From a checkpoint of a small mixture-of-experts model trained on Wikipedia: 154M parameters, 64 SwiGLU neurons an expert.
Below are experts of layer 10 (counted from 0) of a mixture-of-experts language model. Rows are named router (the router's row for the expert), down (a neuron's output weights, with its number) and show model dimensions 0-111. Each number is 128 + 32 x the weight over its row's rms, rounded and kept within 0 to 255. Numbers have three digits each.
Before each expert's rows: a language model's description of what the expert responds to; "comes before" lists some tokens at least twice as common just after its tokens as in all text. This comes from a sample of Wikipedia text that the model never trained on. Tokens count by the router's weight.

# expert 23
Prepositions and year digits marking time ranges or endpoints, such as from 1996 to 1997, until, since, ended, and the year after "September 3,".
comes before: "1", "2", "9", " the", "0", " life"
router:139191108114150122091076136198104150104077153128145081125084141168115070102094103125144167139082115150127150142121109074102130087112144138167105139169122111188077179148064110070175095145106117082093172083078110114089175139187127153094154083091079164139103104157180168157068167159162094081177169118089192141117138110084178173143146099154
down0:125118115082179136156095122125152110120065101116124110077126167145079091184122074095093185112121148084128133138177128164173142092112024115140140174187085168146140125138139183155100132154062155162109114130143062152103144085152168144117162088128063107077067114094087124175125122159150075118141087119141129053100153138141118114177132146111
down1:073129082105145102103108115158085164159149121049135098131184131166143097132147159174144146155104100149083040077075157102094103124177166107143094100115098116103144152071108192128080117084124137154164143164109181159162134154170144110149078123164141113132105107120110102123146142113202135110165094121118173117125151184123094153097131161236
down2:139088106089165108065057148091160111189150105133172096080072165138122182146161135128150185163084195110148173156117108087152179065117135084144154059141119136116126113198151122133127137087123126146102095105093115123129118113190141137117142123115107165147124130183169127098130129165153108124114129073098146094121120087109170042157145146155
down3:132134129124087141115146095068158105058144075177108142091087123170126108170085094172099089167115179215146141164114109095115156116157100127106181130084124164120181156186068176140141154123118149074135161155126072131109117116127176122080189065134132165074107103121135101115123155111157070092081142118093219174126082127156177104142134090177
down4:120138110142129154101136084148118166131177143077178105099127125202095092142121151143119193094148098106109146169109111139166122188113112137140121163179173154139143182147063068122137142126126129044126128068114140138130036089147106102156114109173166121100096153136126163100058111062128140156152106134124125164098112142179110136193088131163

# expert 1
Digits and small word pieces inside numbers, years, DOIs, URLs and table figures, such as the 0 in 2024, 10.1007, www.school's'.
comes before: " |", "8", "9", "\n", ";", "4"
router:102156141120132081105077108169104192105094191084179119116120159154128081102092108141154182161106107136133140159111106081136147084104149096165115164142105115152128168166082163109135092153093101124109151091121078112114162130161090152110150125093114149108091088187167161147102171147140101106170178102093150123093145122118161159164140107182
down0:146116135126122130117149099151082182091178136178165125113119065131121126102094074150170093144110109169152145156122192058123115132162084112177153125134147159168187093153173115105169145143132177135082083137141098121118079129141106114142073185162119134056144096153059163116121180067114194084129144118147128143079156089148141128113204127164
down1:121082091084142117083154100100120173098132074047156118102147111102138094153138151098166121132143111131121089114173159135046143129069157092100125136125100160151174086191152152180134116131154124154071168108116100162105137145131181114116107139147152133131054124162189181162162165142097122091108149096194163186057090112089083051092109144093
down2:182196148131082121177087087121107124152087159240105164145121143175098139147057128130099179047099136072072127146135132125126161129171155145169148167140191166100093155126181054126124071174103091081146121105057136116159134118150100169186170161107087096166129127112127105150153163139166138134136189120126164100159166160142117153090086146175
down3:194106151104130127120108119082116072136150002075100148120073096054134126053079161101144114107121133120150048112122088131091115130137121099108105118101075080101141163146114211162173113143112106085142127136185087091089145172105169131156100142116195114084137150114115138112084134125090129073096151074089102174117143087092104095128178167124
down4:078168134156157161114104106117142069116102147154183202114070132065135141198149052148099117171119174139133151127102150145154102184182143144069147140126173132132228106170103127140177144118084079163122167106063155120103143092200137116168127061151148159153065162127117109112154122131161120091142137162094101192170117104136131078137162054143

# expert 36
Commas and clause-linking words ending introductory phrases, such as the comma in While in France, or however, where, because.
comes before: ",", " the", " he", " it", " that", " she"
router:135158111120163087138083095171117147089107203103154116108117141126060101072139103134153131130115039157133122178096113103110146116107172118150094182132112115128084168169125153114173090160093059085109145095103109099100183169177059156115171089081096156131105113162169121145110145141105111114171155102093167136097156096089151149142150135142
down0:130121148141117171074113087120113194147146071152066166152121164119110044158192140117121128125140138161132072151115081103102192106144156097121105146131147113168163130113098158117188121101155135076120137131154138129065077142090160161153126084099114161164080132072118165079143068177111051117117136114109142077161119150149178134148141181126
down1:116108086118086124145181111154137131118141137123119081176150095159206114135123128239143120163114141092088154142165116126089141148163139160142069073148100123130127117165125073160095145136171164138168142128101156179132088120063166144162091104110129135072146081093153157150072141124145162078121166159093119094154133097147069151165075137128
down2:095116041089076108100089117114139138145115143141154126163185096137166105136058102160117103135203131084111149049156083131107130084163168097101111102062142055113161129124134167153167134132141179174170087175112126156083099130140177145123125137169165150066133118092101106158117096126108119101190129208141065099133120129087130199111147175152
down3:114092138177065215100113161056098096075086143149108082102106178187122166147045143164097117154132148109096150144078133177125152093154108145082150083125134163142146129174146152098129104151165151119115150171124119101172189128129177173126188154174138105143188146136105125177149102098136091127139136112120126085086105131083103114136118100102
down4:082107094127203051100027191094128124134120136100125148082156110080151082101120131116077146160127155146069104163150063082159103138126107112139130165125103077109134144083151124138152097131100164140081152100130147172087099114155100123142114069082108097163078075120107169120164152193157096093151066115091139152138116105154154043150182110177

# expert 51
Pipes, line-start dashes and table rule lines in gene, taxonomy and infobox tables, plus vol and un.
comes before: "-", "|", ".", "3", "known", " Preceded"
router:133151066106172072141043105166132171119126149118179116125099159147115147105087121139164151151070111165098130123087144096094145096109137099158098179135098109172114148100118163097169076177122063102104149107130099105095147142129090179117152109112089172088121089162209166190069140136140092086137164111101132142140147136110195150150138117177
down0:130086140121093133052145165107076141074084130143176118131151160104158118063157066143199125137157118145140126153097140099122179132123160091079100082117143131093137140105144132167084092080157118122133152147051060148113114142105082134170125152179123143154118146160174139124163145125111127140091127094137176167144111122087075197151117120096
down1:151108132119138127149127127136153143102108207145065138130141125141149147115099134119168139151202089104118147080109163149091133108117122128084164130142103118143103055120136129171178160108083168135089140083078133138077102144135124101079134028056142115105132154091112150077090104112110146088091108122141128172174057178154139149161083207121
down2:139125161193140152132130094122149125103114125114148123115133140153194169103126048077135171099133148155178100137130117093097124131173112121190112109065127159189151142108071043090122152111067150096119122072114145106133143102103123171130158145128115185146199151150092112141123144160106162123106142131082138173119033118155156167124126173079
down3:164164092115116158145130076105145138094068089038145128176114141124120156105125135155114185136183150161102119151084162129124124146058133123094168136115091136142145106138111132176061174127083150137146097128145122071092202144133105114056084134128113135201167085179140156166121124114121155123139144129097175141107117159140099140172184068143
down4:171148094135043110122048095132120093107138110128143128123134089087185126180156138126122087105159107120124146156119135135146103191132087153126114099089156062120096159147108084139102079130127132152102178133103133113122091143121121166112129100130197133146126136173124134065142146143119171118090136092175114199068145105041149065141138110140

# expert 34
Wiki table pipes, heading equals signs, list dashes and colons that start rows, sections or notes, as in Event | Gold, ===Loans out===.
comes before: " ", " |", "==", "===", "|", "The"
router:124149082094153099114061117158090141088136163065131105107119164147112098092107087132176170150095106133126145174097126082106163066128157091174124181129094114126083129151123147087156100113090086089098141090088111105108152163166096157101151114089094161094108098159175161158096140144132086112149160114092170168117143130102145150143135100160
down0:141177095155160072138141112112177134120142086131122140069121142092155138136118131115118150111172155163167115157144063175151135086121131102141141144160116098145163088112144076158117192108053146142177097101092173129083120174146068112111070124176150099127133138126115132097123127158121170145139145182154096134147163107123151139157134102117
down1:146117145149115097061165124125066142131150170155071082127132152087108133121203118088144114099116099119174167176122102141131100142070139158152120138110108128144123117081113155106107119186141106149122149072172129107122165099227181192152145141114112106076130132179153174069111122141090099111132141193132133153077078117210136099116109146116
down2:071093103177146109129122129051092110149106107139154110117138132090113105218131145193141118146140086164169168178143147144115081139147121126122080155152125173127112155119151116093122141122125087096177207143203096114114140171115091199168145107165122078152141065140144132084155173114120179144130138096157175107102131145175150150139116090127
down3:118127119055161123117160074104070172105190134105143150158154177136163143176126172100105126177121040188127088132173131111089129109160139047176116103090127103137127184170115112115093164114178106141158216165171176145149130117102133128125114147151104192092117170117118151124120135123117151129132080107211140171146122100121136113141159155093
down4:125134106159123095167144114117075186108138136166189131115170106074123147173138110103110143089109151131100146168065129129065146121126136132144140125169159202130143166134144162137097125076118138183170135125098185155167148118128062143124108125129125123148114121084164181155118102150115097073159151130089112098103096156059158099117095136093

# expert 33
Pipes, colons and slashes separating fields in tables, stat lines and infoboxes, plus coordinate parts like °N and ″W.
comes before: " ", " /", " (", " $", " −", " Green"
router:097166112089148083099093099186113147079102155101173113090080173171074124126080098149143185142118102162115159107129125080124151087112148086186102149177097115164092173140081143121181125148101097088063146100117102080089150143162103154122164083098066160067094094183136163152095156160139148094144155087103143169112165130122128196162124109174
down0:169130081096155097124125130078165129134183127108112101070151084067095156158162058103145098166100131143101098143084133099082164152110105087135133112118154164096137148115138189164138086178107147214159190079127194130100121104096066089124094101096137106158101138088151130111174169169166123125158103164124137158124141101054068118109153171156
down1:128113129081185135102111180136120154128173103154154082077170110127100137109121096129121065176132160158158097166123103108161134159156093093106135098152193154077142133133089168161119163173088092091162100085088098197125100170078122155124121128097153091154145087173090163093117120120104146087132127148195174154148076120137095101088135108112
down2:132102148061078161126122143094119133139090120183139108149140152125143108086119125134106094120179139113173145114133083127169115152133113170175103158102144158165148136121141155132080139135083066118119116128145143115161179152126120163132079108148134143122156116155106141132131067122176082058175112076230090091163123155123152186075156129102
down3:108140104109127108110159069072078119121126180104152165101164114120114079179116177116082076146166172109114138147143109092112096203151086098140197142148172106149140112105167112115157072114120082104111135114092150090147124130135105158133083114176177182113150045122166113116093127067116119106136131147105120136143146128153149106157124151120
down4:118072115122158106093123139117070138129151059057164089115093100122104123100162179134103127125134143069105192098106103198099148119129139149134108098174129079086102123167156164137133141170135096114145107108142140095085117121107127115149105129163171097148128135085157088092072158140124101154095168144080166139046142166087135109097138095093

# expert 7
Common nouns and noun suffixes heading a phrase before of, commas or in, such as difference, sequence, means, backdrop, knowledge, positions.
comes before: " of", ",", " in", " and", ".", " to"
router:105154046103152128110101113191086114118099141075144094099078122133110071080089067164155166146089095167081117173102124098111156093151162082142108163143113132163103161139102167107130101128093102081130142120107100112135131171149106165078149103121095154098108103165170146156115171144146113101118165085109147145101134133109122135145112094171
down0:121109135109068111168120165119115194127078082112119104169118079142153141156113158102142127106090096100148119136142144177113190112071065165043153122102140111172157183123134134140129136143172201138134181155094101089107080075090133127077117141135126100121143050114098130095105116132146134064130187131074081137126188129139125073133080130185
down1:176162155157156121151125135126106120148105098164192096139122112138148133126085139201118143128112127135134156172160159154160143208098139132165092130079164084086104140086143172120113120101160119107165119201044112091141152133090124088156159100128107109127146080170139133092119101104180176137148117084130140104116101060151225144122045141104
down2:106100107098114146074196175088096128140144135102107074130137124102136125072096120156097148100065130119147156105135143165145142131114157135133094063135098082113087125136167081132163140098107104122172123169105035123071094105133076107109123098142104150164150154135177123117131102165167102154178108122081111069130119142141143152112146104125
down3:143126148127131109144168158140103183128162155139134125086095102148085160143184152195119145132074104139130145120180141097163125207133101081130132153188103077138171095112086189086113179090134170146181128173079150131156120129129139131163134153139141106174138149104123066082105148145113138149084065090145163133101102166142149089075101116047
down4:114158128106113139130131163163126128120184099102098090162057162100149136151143163163125163167105118166123156114138085127090123131148166086147158156152109143129129110136130136106137147129119069148109089125158121096243088110114167110155077154156142111146113100131114085202095072153132140109163067180135194167101118155138164126125077076138

# expert 2
Prepositions like in, on, of, during, at right after a verb or noun, often before dates or places: "on the site", "in March".
comes before: " the", " ", " a", " his", " August", " July"
router:141150101081165095126069106157109157093119160105168115130110174125089066137083090152167160157115058149134145124084129088134137107117149089157099159144081102169071147127122170092154086149102081097104154084136096124106156152163067188084126112110099156098132097160144147137111155171131092152176167074101136146084162118111161176153162099134
down0:070128158117150019044136082153144134061082134110105106106199101137113159114078163104139175126107109142158114123161116124095090125182119119112090152127125144097107121143134101075159071095089138144148156162081113072118137144168148138170105124105125121056113146124164176169135120074085126094160127091123148147147162161143095076132136106187
down1:103094108135180118118118159075192120078097112165114138039094152170091094149190161071128164122139171178093131119133090082148119101107074126154118130125077153090115136131094160154119113087085098182124110065101131077084122143142082129064107121080130120156082098128115145129115122104092144074160150082137105107119072102131176151150173129096
down2:110098123114174131123172144125143130067111098122056086110138143138146134102095087105076162057155145126162132098146164062134133108144160132102158111113136099103130146096144145102133113135118146158179117154167097058107111102122120139121097131100142165133116147100190125103122184068101186087165153078097160177177150159092154102045094193155
down3:107117126145116104111094158172155119113138119132159164168093166168129107168111121143107056116143210099157166077114157132125060132077126144131128085110188118109098178080088142082150171175153161139152173135151172159112108127125130123104179122168152044151159100150167161107199078138092164138134150124135151136170134157092127082103096149115
down4:141093132137106119143159116124116155115073152101164092098169091180113103131094087116134114174122129105135146098035118126062126094071144148149078166130092088067155184150137145102110104136155109147132167185058129130134106078129176126151110099153149144112162166125091131050109132089129125182153120107126122093144149164141149110141198177015

# expert 27
Pieces of technical names and specifications for aircraft, guns, ships and devices, such as 40mm, 12-pounder, firing pin, Rolls-Royce.
comes before: "1", "0", "5", "9", "6", "3"
router:103213128126132106084085100145094125074114149071158105102094156166085101083103108168162172159109095147121169155083105126165175098124143088150086148126105086151118142125121166113198093161105092113114150112113106118112144158166091141088120072096076137070095085173195139162086173173134110080164142127118189173090115138117138170149172117181
down0:131108156191195159128180124152139122120117123082135074137137167102157098091149136115153116126109130167178129127151147167179137185085132133166126175024076110105160169153144139088155145185058166125105145167117132147103191133105133164123122122124140150095099079122117095058140163118136156130148086164097121179127078133163088121122142161083
down1:106155160090103130137075147153054122146139155102111107169119210148103121123051128140160145156156152140073160118100147114129088118102102150110127129144126137090121168111133151143058116098095014087109167122163085163099134112140148164117165099205113119114112114149166188115105179105200192128149144132141128140138179181198159135146126059127
down2:148118123124163146107126118132108162101088092144104130135101143159115162095154075111190186078154139102167133060144107110112124176083130090116161065136092097069099145151117126162112136117113184076143098110140120155174145144119153107181113123137063176156081153148083142086084110144089118143101121190079141166184173155108084142071107122123
down3:205129113143152140140117131135156099095135066127141164085130167151131128172125146143054145089127095157106146154100137060135148136141111198131159123136144084097161146135130141136076106075123127160108102136137173109102174126092082108105143147137193131111108144157159141133145202135096103136132056095169134161109104142111151073154191128168
down4:122110141102117159110168084151151157092081113093075189081124151144138113154114158098126138139128130144153108071114127122124170087145141156156068132107141146131109122115105178109089172104144192138115121108059123126125076126177101112099132172082141203118185090078155131123115156127138068105212160216159131144079135106144094180173123149086

# expert 0
Single digit tokens inside numbers in tables and score lists, such as match scores 2–1, rep counts, years like 1983.
comes before: ".", "0", "–", "5", "3", "9"
router:134174124103136085087118085174125146067098189076160104089075162169069097099103132136137162135092128188107161150133113069140155080103113067162114122144102102152115147130095174081154102142116108107081140102108102098121138173145114137124155092107123167103079098152161146152089195125128114095158159087102158148109142119100157180164148106188
down0:115129184132093097112107113126090124089120147147086108122099106123179119158199081124175143101111082153123134149192109146157165106120064108166122067187072166088163127134105157058107131145152113056162129171126121176176108083123130155131112125041140165109114118133083108159136167149083091090158136132098118160123102090130140102170118130142
down1:146104146164106193180106083102187137093100164125175149120125097150086121109155156081121174112119118098144105163099093126114084070143157130133100132154125134154072122125180102142129143119102104171137111138193151165184129094160087059140111072128119163107107145164155178142144127139131146127119083150106104135104118132171102056144111128151
down2:115127119130114159119146122154122145119091067125112138090118154146117086175093097140168107225102123126103122102130104132114132126121098143138137125138127094162109142114098116051136123054143115136159172097149115164072147161155106176116103065161092119130134120131197149130150075154081138172131138109130117088081047184156122188126143147160
down3:111114096172070156129156156101108127143140099176086142140139152128180102139104116102111083101126106121183122067120128175123099119137220202136112071085155144153099106135133109157122186172153165184127147165136188058092131108122111081086087136143208142113042097113151126166141040104097101114083116137119131133091097088136111116092126135165
down4:133096105132133170108073098101149135145114096170080089143139155137145157098098082133126109145156136149070138110132154124198146134114125078107161125113140129143102043150121133151147097161129088093161126102186055128128098197101115108142184066168141111072150081030136082187106151153194137101045090185099118185121157157136120099114102090159

# expert 40
Adverb endings and sentence adverbs like partly, formerly, eventually, However, plus line breaks, periods and pipes ending list items or table cells.
comes before: " ", "==", " N", "In", "7", "  "
router:117127109107129099099069107177085162094119181107160111130083190174083092101091105141128149161090101136133131169119087117118153106128132111158119196183095093161076144165103166107151091157073080100087166103125104115131191165148110164117165093104117176087139088192140155143082156180121108098163164098114153155086164129086184138177137134155
down0:075164104048119149118126064140131127154197143109148190103160110109088123097073124098117119133150137102114132134162144141150087131164103144120116086133138077084154143067111108141150131153139102161150097172102086121082148126092116163131074138180097052087139100105110165065071170114131119114129149115120108178119157055160150160116126134125
down1:166152162140057130141146118138170142137153149167110150131149064145110097154135118119149163139147121092158093148060183080159132119142126123111107096127136192075139180138083160092108195111127144085131106110109074144118107107119130104139104089114101146087097114177088108191084146152088092169163124143110077124100120140145133126081085171149
down2:093105092151142207118107147124138094178084146150172119109104130108166164087076144136125083063106149063083141103115153105139153148056147177174138107154164090094148142165085176103141083171049163122143120158183200112122118135154175144097088163140181126148080055185096151170112114134121136176075098133143171152158149111151114133094087111069
down3:150136091173166150052086167120188135066093128122119065109141124146160127102110177116093133112115102153181191148076130131132100154163104135117095107190133140117108169121178135129041133115146104153122181063131138163185083112105101103115078112068202161113094137112050123145047163179112184120180146110173138139133148182092123100080173073170
down4:184134158141050153147149144137155175078144167206091161112127154105090182141144194151073123115128052149143155116106077153071170039122150163106109166120151134143132150140138135099163109123134137124101111124140106144151151125213064113122172110163167141144151121103110098162132143164068115127159117181160148114139129136158083075129124146160

# expert 17
Single digits, spaces and decimal points inside numbers in tables and dates, such as vote counts, times like 50.353, and model codes like FB20X.
comes before: "1", "6", "2", "7", "5", "4"
router:109189105106148098137056128156117140073090186099130122072124140168121120111084134148126159164112091162146160164099140097135151090113148087169111154146108089142136158149088167103155103174084077102091151086116091111100143154152119171084161112092132153085108101188145170141108182152098099085181184072123138156127149152096170182162181106149
down0:147141154141120127128145094058139124172168117107094093119131145125119122157162211178119151096093143111134090109106156146143131108159099123127167114146197150147118125122218106122110123087190122137102076170178192115117109129115124117155144127140096141130142118077111170140113186152061178139172180127203115170152122125141124112134130138170
down1:129095137098134046118127123060166115110110119137110139120115090149126138186089154168116096173094188140164116113095074070108173092078154138123053124146119100140159124114128133128114143118086144152011141177148124123106072094091161143096146100206138164130161106090150070121130146125138157147174174111161123124116164133075161174158125118104
down2:209168137100089078143156091191162095156081175124120124158143162112116132166158214141104181097058110145115146116123094068118109101130136183134186099132146167091096130125094147110185202088095139144098144119112080109118171122135124200126092116180103224123130189108155118129101163148138126158156117127168143097173121125115126108125167129156
down3:103095089099120101101138095112088154139118159153101120127134181148046106092087106131139138085146180083127156153070090083107097109092143157089124200147116049184111152122104119101131149134098086137178094080160093198106119110132176153090135175105068152164158145157091098097121151153078123152119121120141139089113153087134084165083086147120
down4:163126114156115126131136084105143161116173126121129143103110132190143167161108112107094101103162118159163120120090131170134125088118140140162173155172124088131094118145170128174150165134146086086091122171102041107139077089173117129171128137071102163175121126113128151180108185162145106185162102167087153118115127106121146095115080163084

# expert 16
Stems usable as nouns or verbs, either whole words like claim, view, turn, report, or word endings like screenshot, crossing, storey.
comes before: "s", "ed", "ing", " of", " is", " was"
router:121175103098145119118085127169086143098086162119139120118111141149058089097085109120158156182108088149121130166082082090126141076124136094120092203159114108164079151186113162106177091150099096089099167098128087102124182181159083162104173104082078173105100137164127145169142152138111101101150167119108161170105145137112144157187151124130
down0:165088043112091097048141141084075072149099087102094131095158189156135168129133106132099139087091151118093154176207104087089140115142086167161086053109111171102124135173120158128169154166133114130140146111143139139162107111057112108209109115119102169142154116084141133135125083138132129115112142118145115158112133135038122163096158104107
down1:155098139105190139130047135108145111114114113149111129087131076150139132131093132142122088153120128146174103137056135172156168138104104167179154147147097154106139087104093125106104132138150145077088178110098159132095138151138119174116159137115135107130116137075082131128103111122144158165112077092138104180087090102138177158132088135138
down2:095146151166118146135097135114083099174117145171128148151186118138101081165119151107138128142128194138081165140090150129129066132101153055078160070097178122109188189166116132127128121136098198086128149089102100127145108080139149030108105167155077146089144086114116093113152119084150146136169113120095087141152102085118132181114128154089
down3:129071081030171134158123133116083141178148108139112179078100154117108135134088145149136100156145099129126074135159057089108078095077125134127130053138108121125130150121135125112107099113126115149129114129135146157028073136151088165083146100141152134115127146179129132115136161149159126122127095121125129132097122094059125180109148103181
down4:151119161137169152115178127101116127106079139130102158112101158152174193122102178108122114109082151107049118091083081093103160115173145108113166066152146135092064161109133133094109199081099113153152105034104153118160100160117163157092102105133064136145071153104149174117112132150135109116159132160138164097100104172077117131163153170144

# expert 9
Number words and digits in counts and measurements, such as three bays, leaves 12–30 cm, scores like 17–3.
comes before: "0", "–", "9", ".", "5", " years"
router:123201106132131106115120068152108152113126151083153101109058154158106126104080111140142159145091075152124129167146143090119134099111151086189095164121113073174127154137115135082150105165100099089078184114128079136123130144148087135108131110073118154115070117167132182151125158151112105076144178094073167149117148128082178150166158136196
down0:101112103107127072167116169129114073092145108092090113119143112138162131175112177104136148103127071106181055065129082116137117108146130165112098116122131099147190139129124155128171134160130146161117125198112114159126087150111098121117124147169145109114114103168142104132132117134126155125221200177202116095122142141172102160102127149164
down1:113177157114079099138134111107140124146167054066155093118105109147139132160116154139122168134131146073151136131135219121107193087110109121106123093127150143125055157202107132154070179113130181100101132137099139168125125168076151124107095154117118045118154126158085128175170161127124177177158068114128162101160131125143119100166136080143
down2:120148164111128102111097139119114120100221179042121159085141079059204139103153122103165113091180149149076120119120171159121136090143183133088145086116124155142153141116069103124100104102114116119161106108085128130115116119151100125151099067131149168150091105114094135087169053122174130107072140162149216128197111156143160125147186107156
down3:173120108125063091141183136114086115112067149124113116167132126103135135126138137145097143102078161080083098136085181105127057208075170127091095143125132101071115098148173123127125136088124142107143139162095201085080067165113143106103082072156116093104168150123208120086126119126123127103117117121150082103151137074088145117089161122100
down4:113100112098155142075101129103092201144084133146104179096124117096169137103134109096098154145089139084120125143107152113121108080127187159132119203057111113129152100134156162159149096178117113125146106078097164159116112101095055147155139142128074084086156117134159098176130174155087100092163133159143088120122134187155082142138138131089

# expert 11
Function words opening a phrase or clause in narrative prose, such as the, at, that, this, each, However, and commas after introductory dates.
comes before: " the", " |", ",", " time", " he", " it"
router:128181110134153136105072093166113115079104179110168120101111131152097059120112093131152125120102102124130145193097129116098140096101138077198088160147084108144060146142103156103159088167115103117109177082119115086103177162150068168091156122073120151123071101149151144142111175127132114088172133086117181153103151121103153173143155103148
down0:206130209204116133121152135162099170138120123133116115122100129098140140133147130138135091102125117145119129175093167121115187166135119084086131106149143107151133137105091117142104117105130113153177130092173098142176123145160163102108148100099094143144086104194096173123095172154202060086087136182100072075145154136102148106114122153143
down1:203114107134104131117106135115143137093093076053126174099136130098096171117075111161163070186101060144109152138134193135143066168130136142177136111082121201117169133114102164131148096160130125151137135149124121148088108124180104155131110157088135160111125088132099150126058164173151120126185134160190164179110087107093116134174167083131
down2:134102102190111152141100113119139150088173145093161150103137074161110111067139099107148104117109061069141163151129125156125164104156119120113116124148081128178134113123111169119127152152140087145145197114095126084121140117149186176057078072131085089172104079160136112191109169016112123130155088086117143112126203134106103193196150082147
down3:151185138143174155190113184098095097151120131130158128143142171158090163087139194141182128091128121167150125158055140189198150118116126113107117167139156087113113159140098114145129121123185094156146127152151095128152167121122090106093169153087117107124157110138154127122193152121150148087117181089155152192129171146135127153156150138182
down4:090133130125104087091124230104143102123156045192109120133072073087071142158100108108128142146119153182106091175095158087201189112093132178124062154069173089090157089163154121136112158131091112129130159105111124155131180140112120113151085123058083134146116085088117144104123160163150110162122150127110093166125203157154072147121114111097

# expert 42
Spaces and pipes between table cells, plus tokens opening a new cell or line, such as the space before 1st leg.
comes before: " ", "-", " \"", "1", "|", "6"
router:100152091102169119105080138194092145108119157087143082108083147158088133054093131148162157150114126154134119151114120067099149132109139132149125151105103100173111177144094152090151107163068092102109160077106105115109173185141101132136173083093058173123059106128206138127100147142162116083146135089093179182095140139124148146153164138167
down0:113178177150085104137098109128126100103088130185131141104086175101190124142069149107140151134203145093126136136137059187129137128131169134104146179112107195142042135072161114085153157151169144149154121100072120177117128166114077147131133100106148159155109153129117189105093071193161127128145206122183079092145085142117113184151118115175
down1:126128163134103127076153179190110122119114117069154143125152154159097148174140080113119117181146144149084089157082160137148074150139162102152186147102157085082143133147151147104104152164137126185156162149140131133118142142127099113159174122122182102028147170117177133202143069128072062089115136120150096172155125067160103155120094115081
down2:115090162108219161151091088133134115085105146085115129094143173152117191148195114157151156114109095176171098131106102108122095164082113105105100138120094184129141178116129148137126105205083112126109156069141105128200144144125175117148079068138127140123116112074112157129187114150165056140165117144172124054177120192145096158142154095076
down3:090116081146122074170145171145149133096091145159098162145160122123147138136124122105108144139178146106130158109163071121120131110113094141101128128133219098165088166154123050099153160107099087154114091129139156126086157120178172147144072125092055106132121149118100086166124139139194103154120094118116081135081103153073152174118098133118
down4:143099172192114126130097172142164115095054067148073091111139053103080125098110124112119068123099060099137112136180154091101097180142140189164110091160109164126132062174122149128128143129107130194153191079145129122129148113137185132048161069134117097108103097182122144102123178099153144137099175113126159133096116126103098112130083166125

# expert 6
Head nouns of named bodies and organizations, often after National or the, such as Council, Committee, Court, Congress.
comes before: " of", "s", ",", " for", " in", " and"
router:091122107090166072090132104183112158096097179125152107096102108159085083099115100184128134167120085170118182176069089094107148085127155109182123183139082120164083166155119176093163090160058111098113159092096127105074191136124119141117168096093086146105136090144157141142119187153123089085130199116087129172120156090092130137154136096159
down0:129105106067131060131139082104111165125172109068158117091116136144139170075168188135125062151122168133191192069151080118148119100139120108159069130101115107101150105139100116125142131054118119140080131147092134121066105102133090129118157128082110161147154160193078156187127150179090100072201096087124061129117200114131139087108140146126
down1:151113160166102108164112138129107121110100131060147097110115149105141080120122098143124172187140147127083114095150063139142140110151153135131153174136134141110129095151130106045111143094136135151184112109190086149163132135157183126111046061189103116122137137148093118121093097122123119073140116094077174193162149171151093152152148078117
down2:129151035097082066136161108094093128126148093114073080104142130146139145188121133125123138133051094104083124116139121098180147151169094124121136146097116112100149090112112137149183088178183135106139141129166139172132146120088105132162144181157136142079104138159150146098158141135117146071115138162156087192139113121070142067145150074141
down3:122119164072176180113115124109136105086150120125101113147142114150115108152132124159183124082177166177116125177114170099046096108168158058182104110188122138096140166111117073126118105047070098106101130097114140143142131136135141088154070119167150126151102158111108136125124102053096078059172157172175143133165082087190125134098151103123
down4:099057148076121170078149119120115099124147116137127118136161175112094158142143130145126136130074187121095131169136126147172154098119105125096086115128122144177128142102155159131093156139100155183059079158107111150104110113160103133127165137084078180118147073111100190091117093095126152087124136147085142127173150141105103112175165150099

# expert 14
First pieces of split words like Sup-porting, occup, caus, and the digits inside years such as 2-0-11, 2-009.
comes before: "0", "ing", " of", "is", "er", "p"
router:103188093122154105102078094156082179108084139088178097115087160146126131124123097128146138152114088132125173184123107086126156087082170133111152183119135131129104154159132152100163091173120120112101150100111086114136166160146082155108173096081085143145111094169168166174112151123113104110178148098132164159073158089116162154141123121143
down0:121126163059095109113087071141134094124210114105049137137126104162112108144091121134158093068168167105134128154088121146148146141186139119206158126157079154162118145121103120109107140124105094128127111098135171086093104068112100109212065145081151135170149152104150120101173107181119151128164118089145164178097114116117129159137181080083
down1:098067142135125206145137105156166100108170194097077171108105107132156103159203137102127157150122104126105098116184163079133120164127134137082075084126099109133152073113138110109155063170063070147121156100125134109162160162147136100138140083127160153121081111161178078137121092120124180113120151134151133194171115138144118107145128108104
down2:120160153119102162150162171187051128127069137162062112144136080116155122157155161168153133159133156104124065144166141097090183174154153103148152130082147174100135169160148178102124147101070124119108122235147145158152132145119099153174139114122110106177116133078076124177155101148155085147128107138128137122148166107091131140037118136161
down3:157106105144128164140111166071168103127086126127173176130100073173130188130134137179133106105118113109178160072074118133139106148158118175126100092083065136083107175113141150185112111102076109085110113135211184164163160119117146130146144115164097082106109090165180105115116072131109091108088070120055146120152138081031089061129133126116
down4:124177109165106121132128142106188069135121049073080114124122122150155187120208145191101155135084158155150125121187134122108149134132092105136136082113142139125131118153153097115141124109101155126155120108071215092098147107127081117071105155160144095166128096122181139091087127115175143139124115121106147096149163088090111114170064116118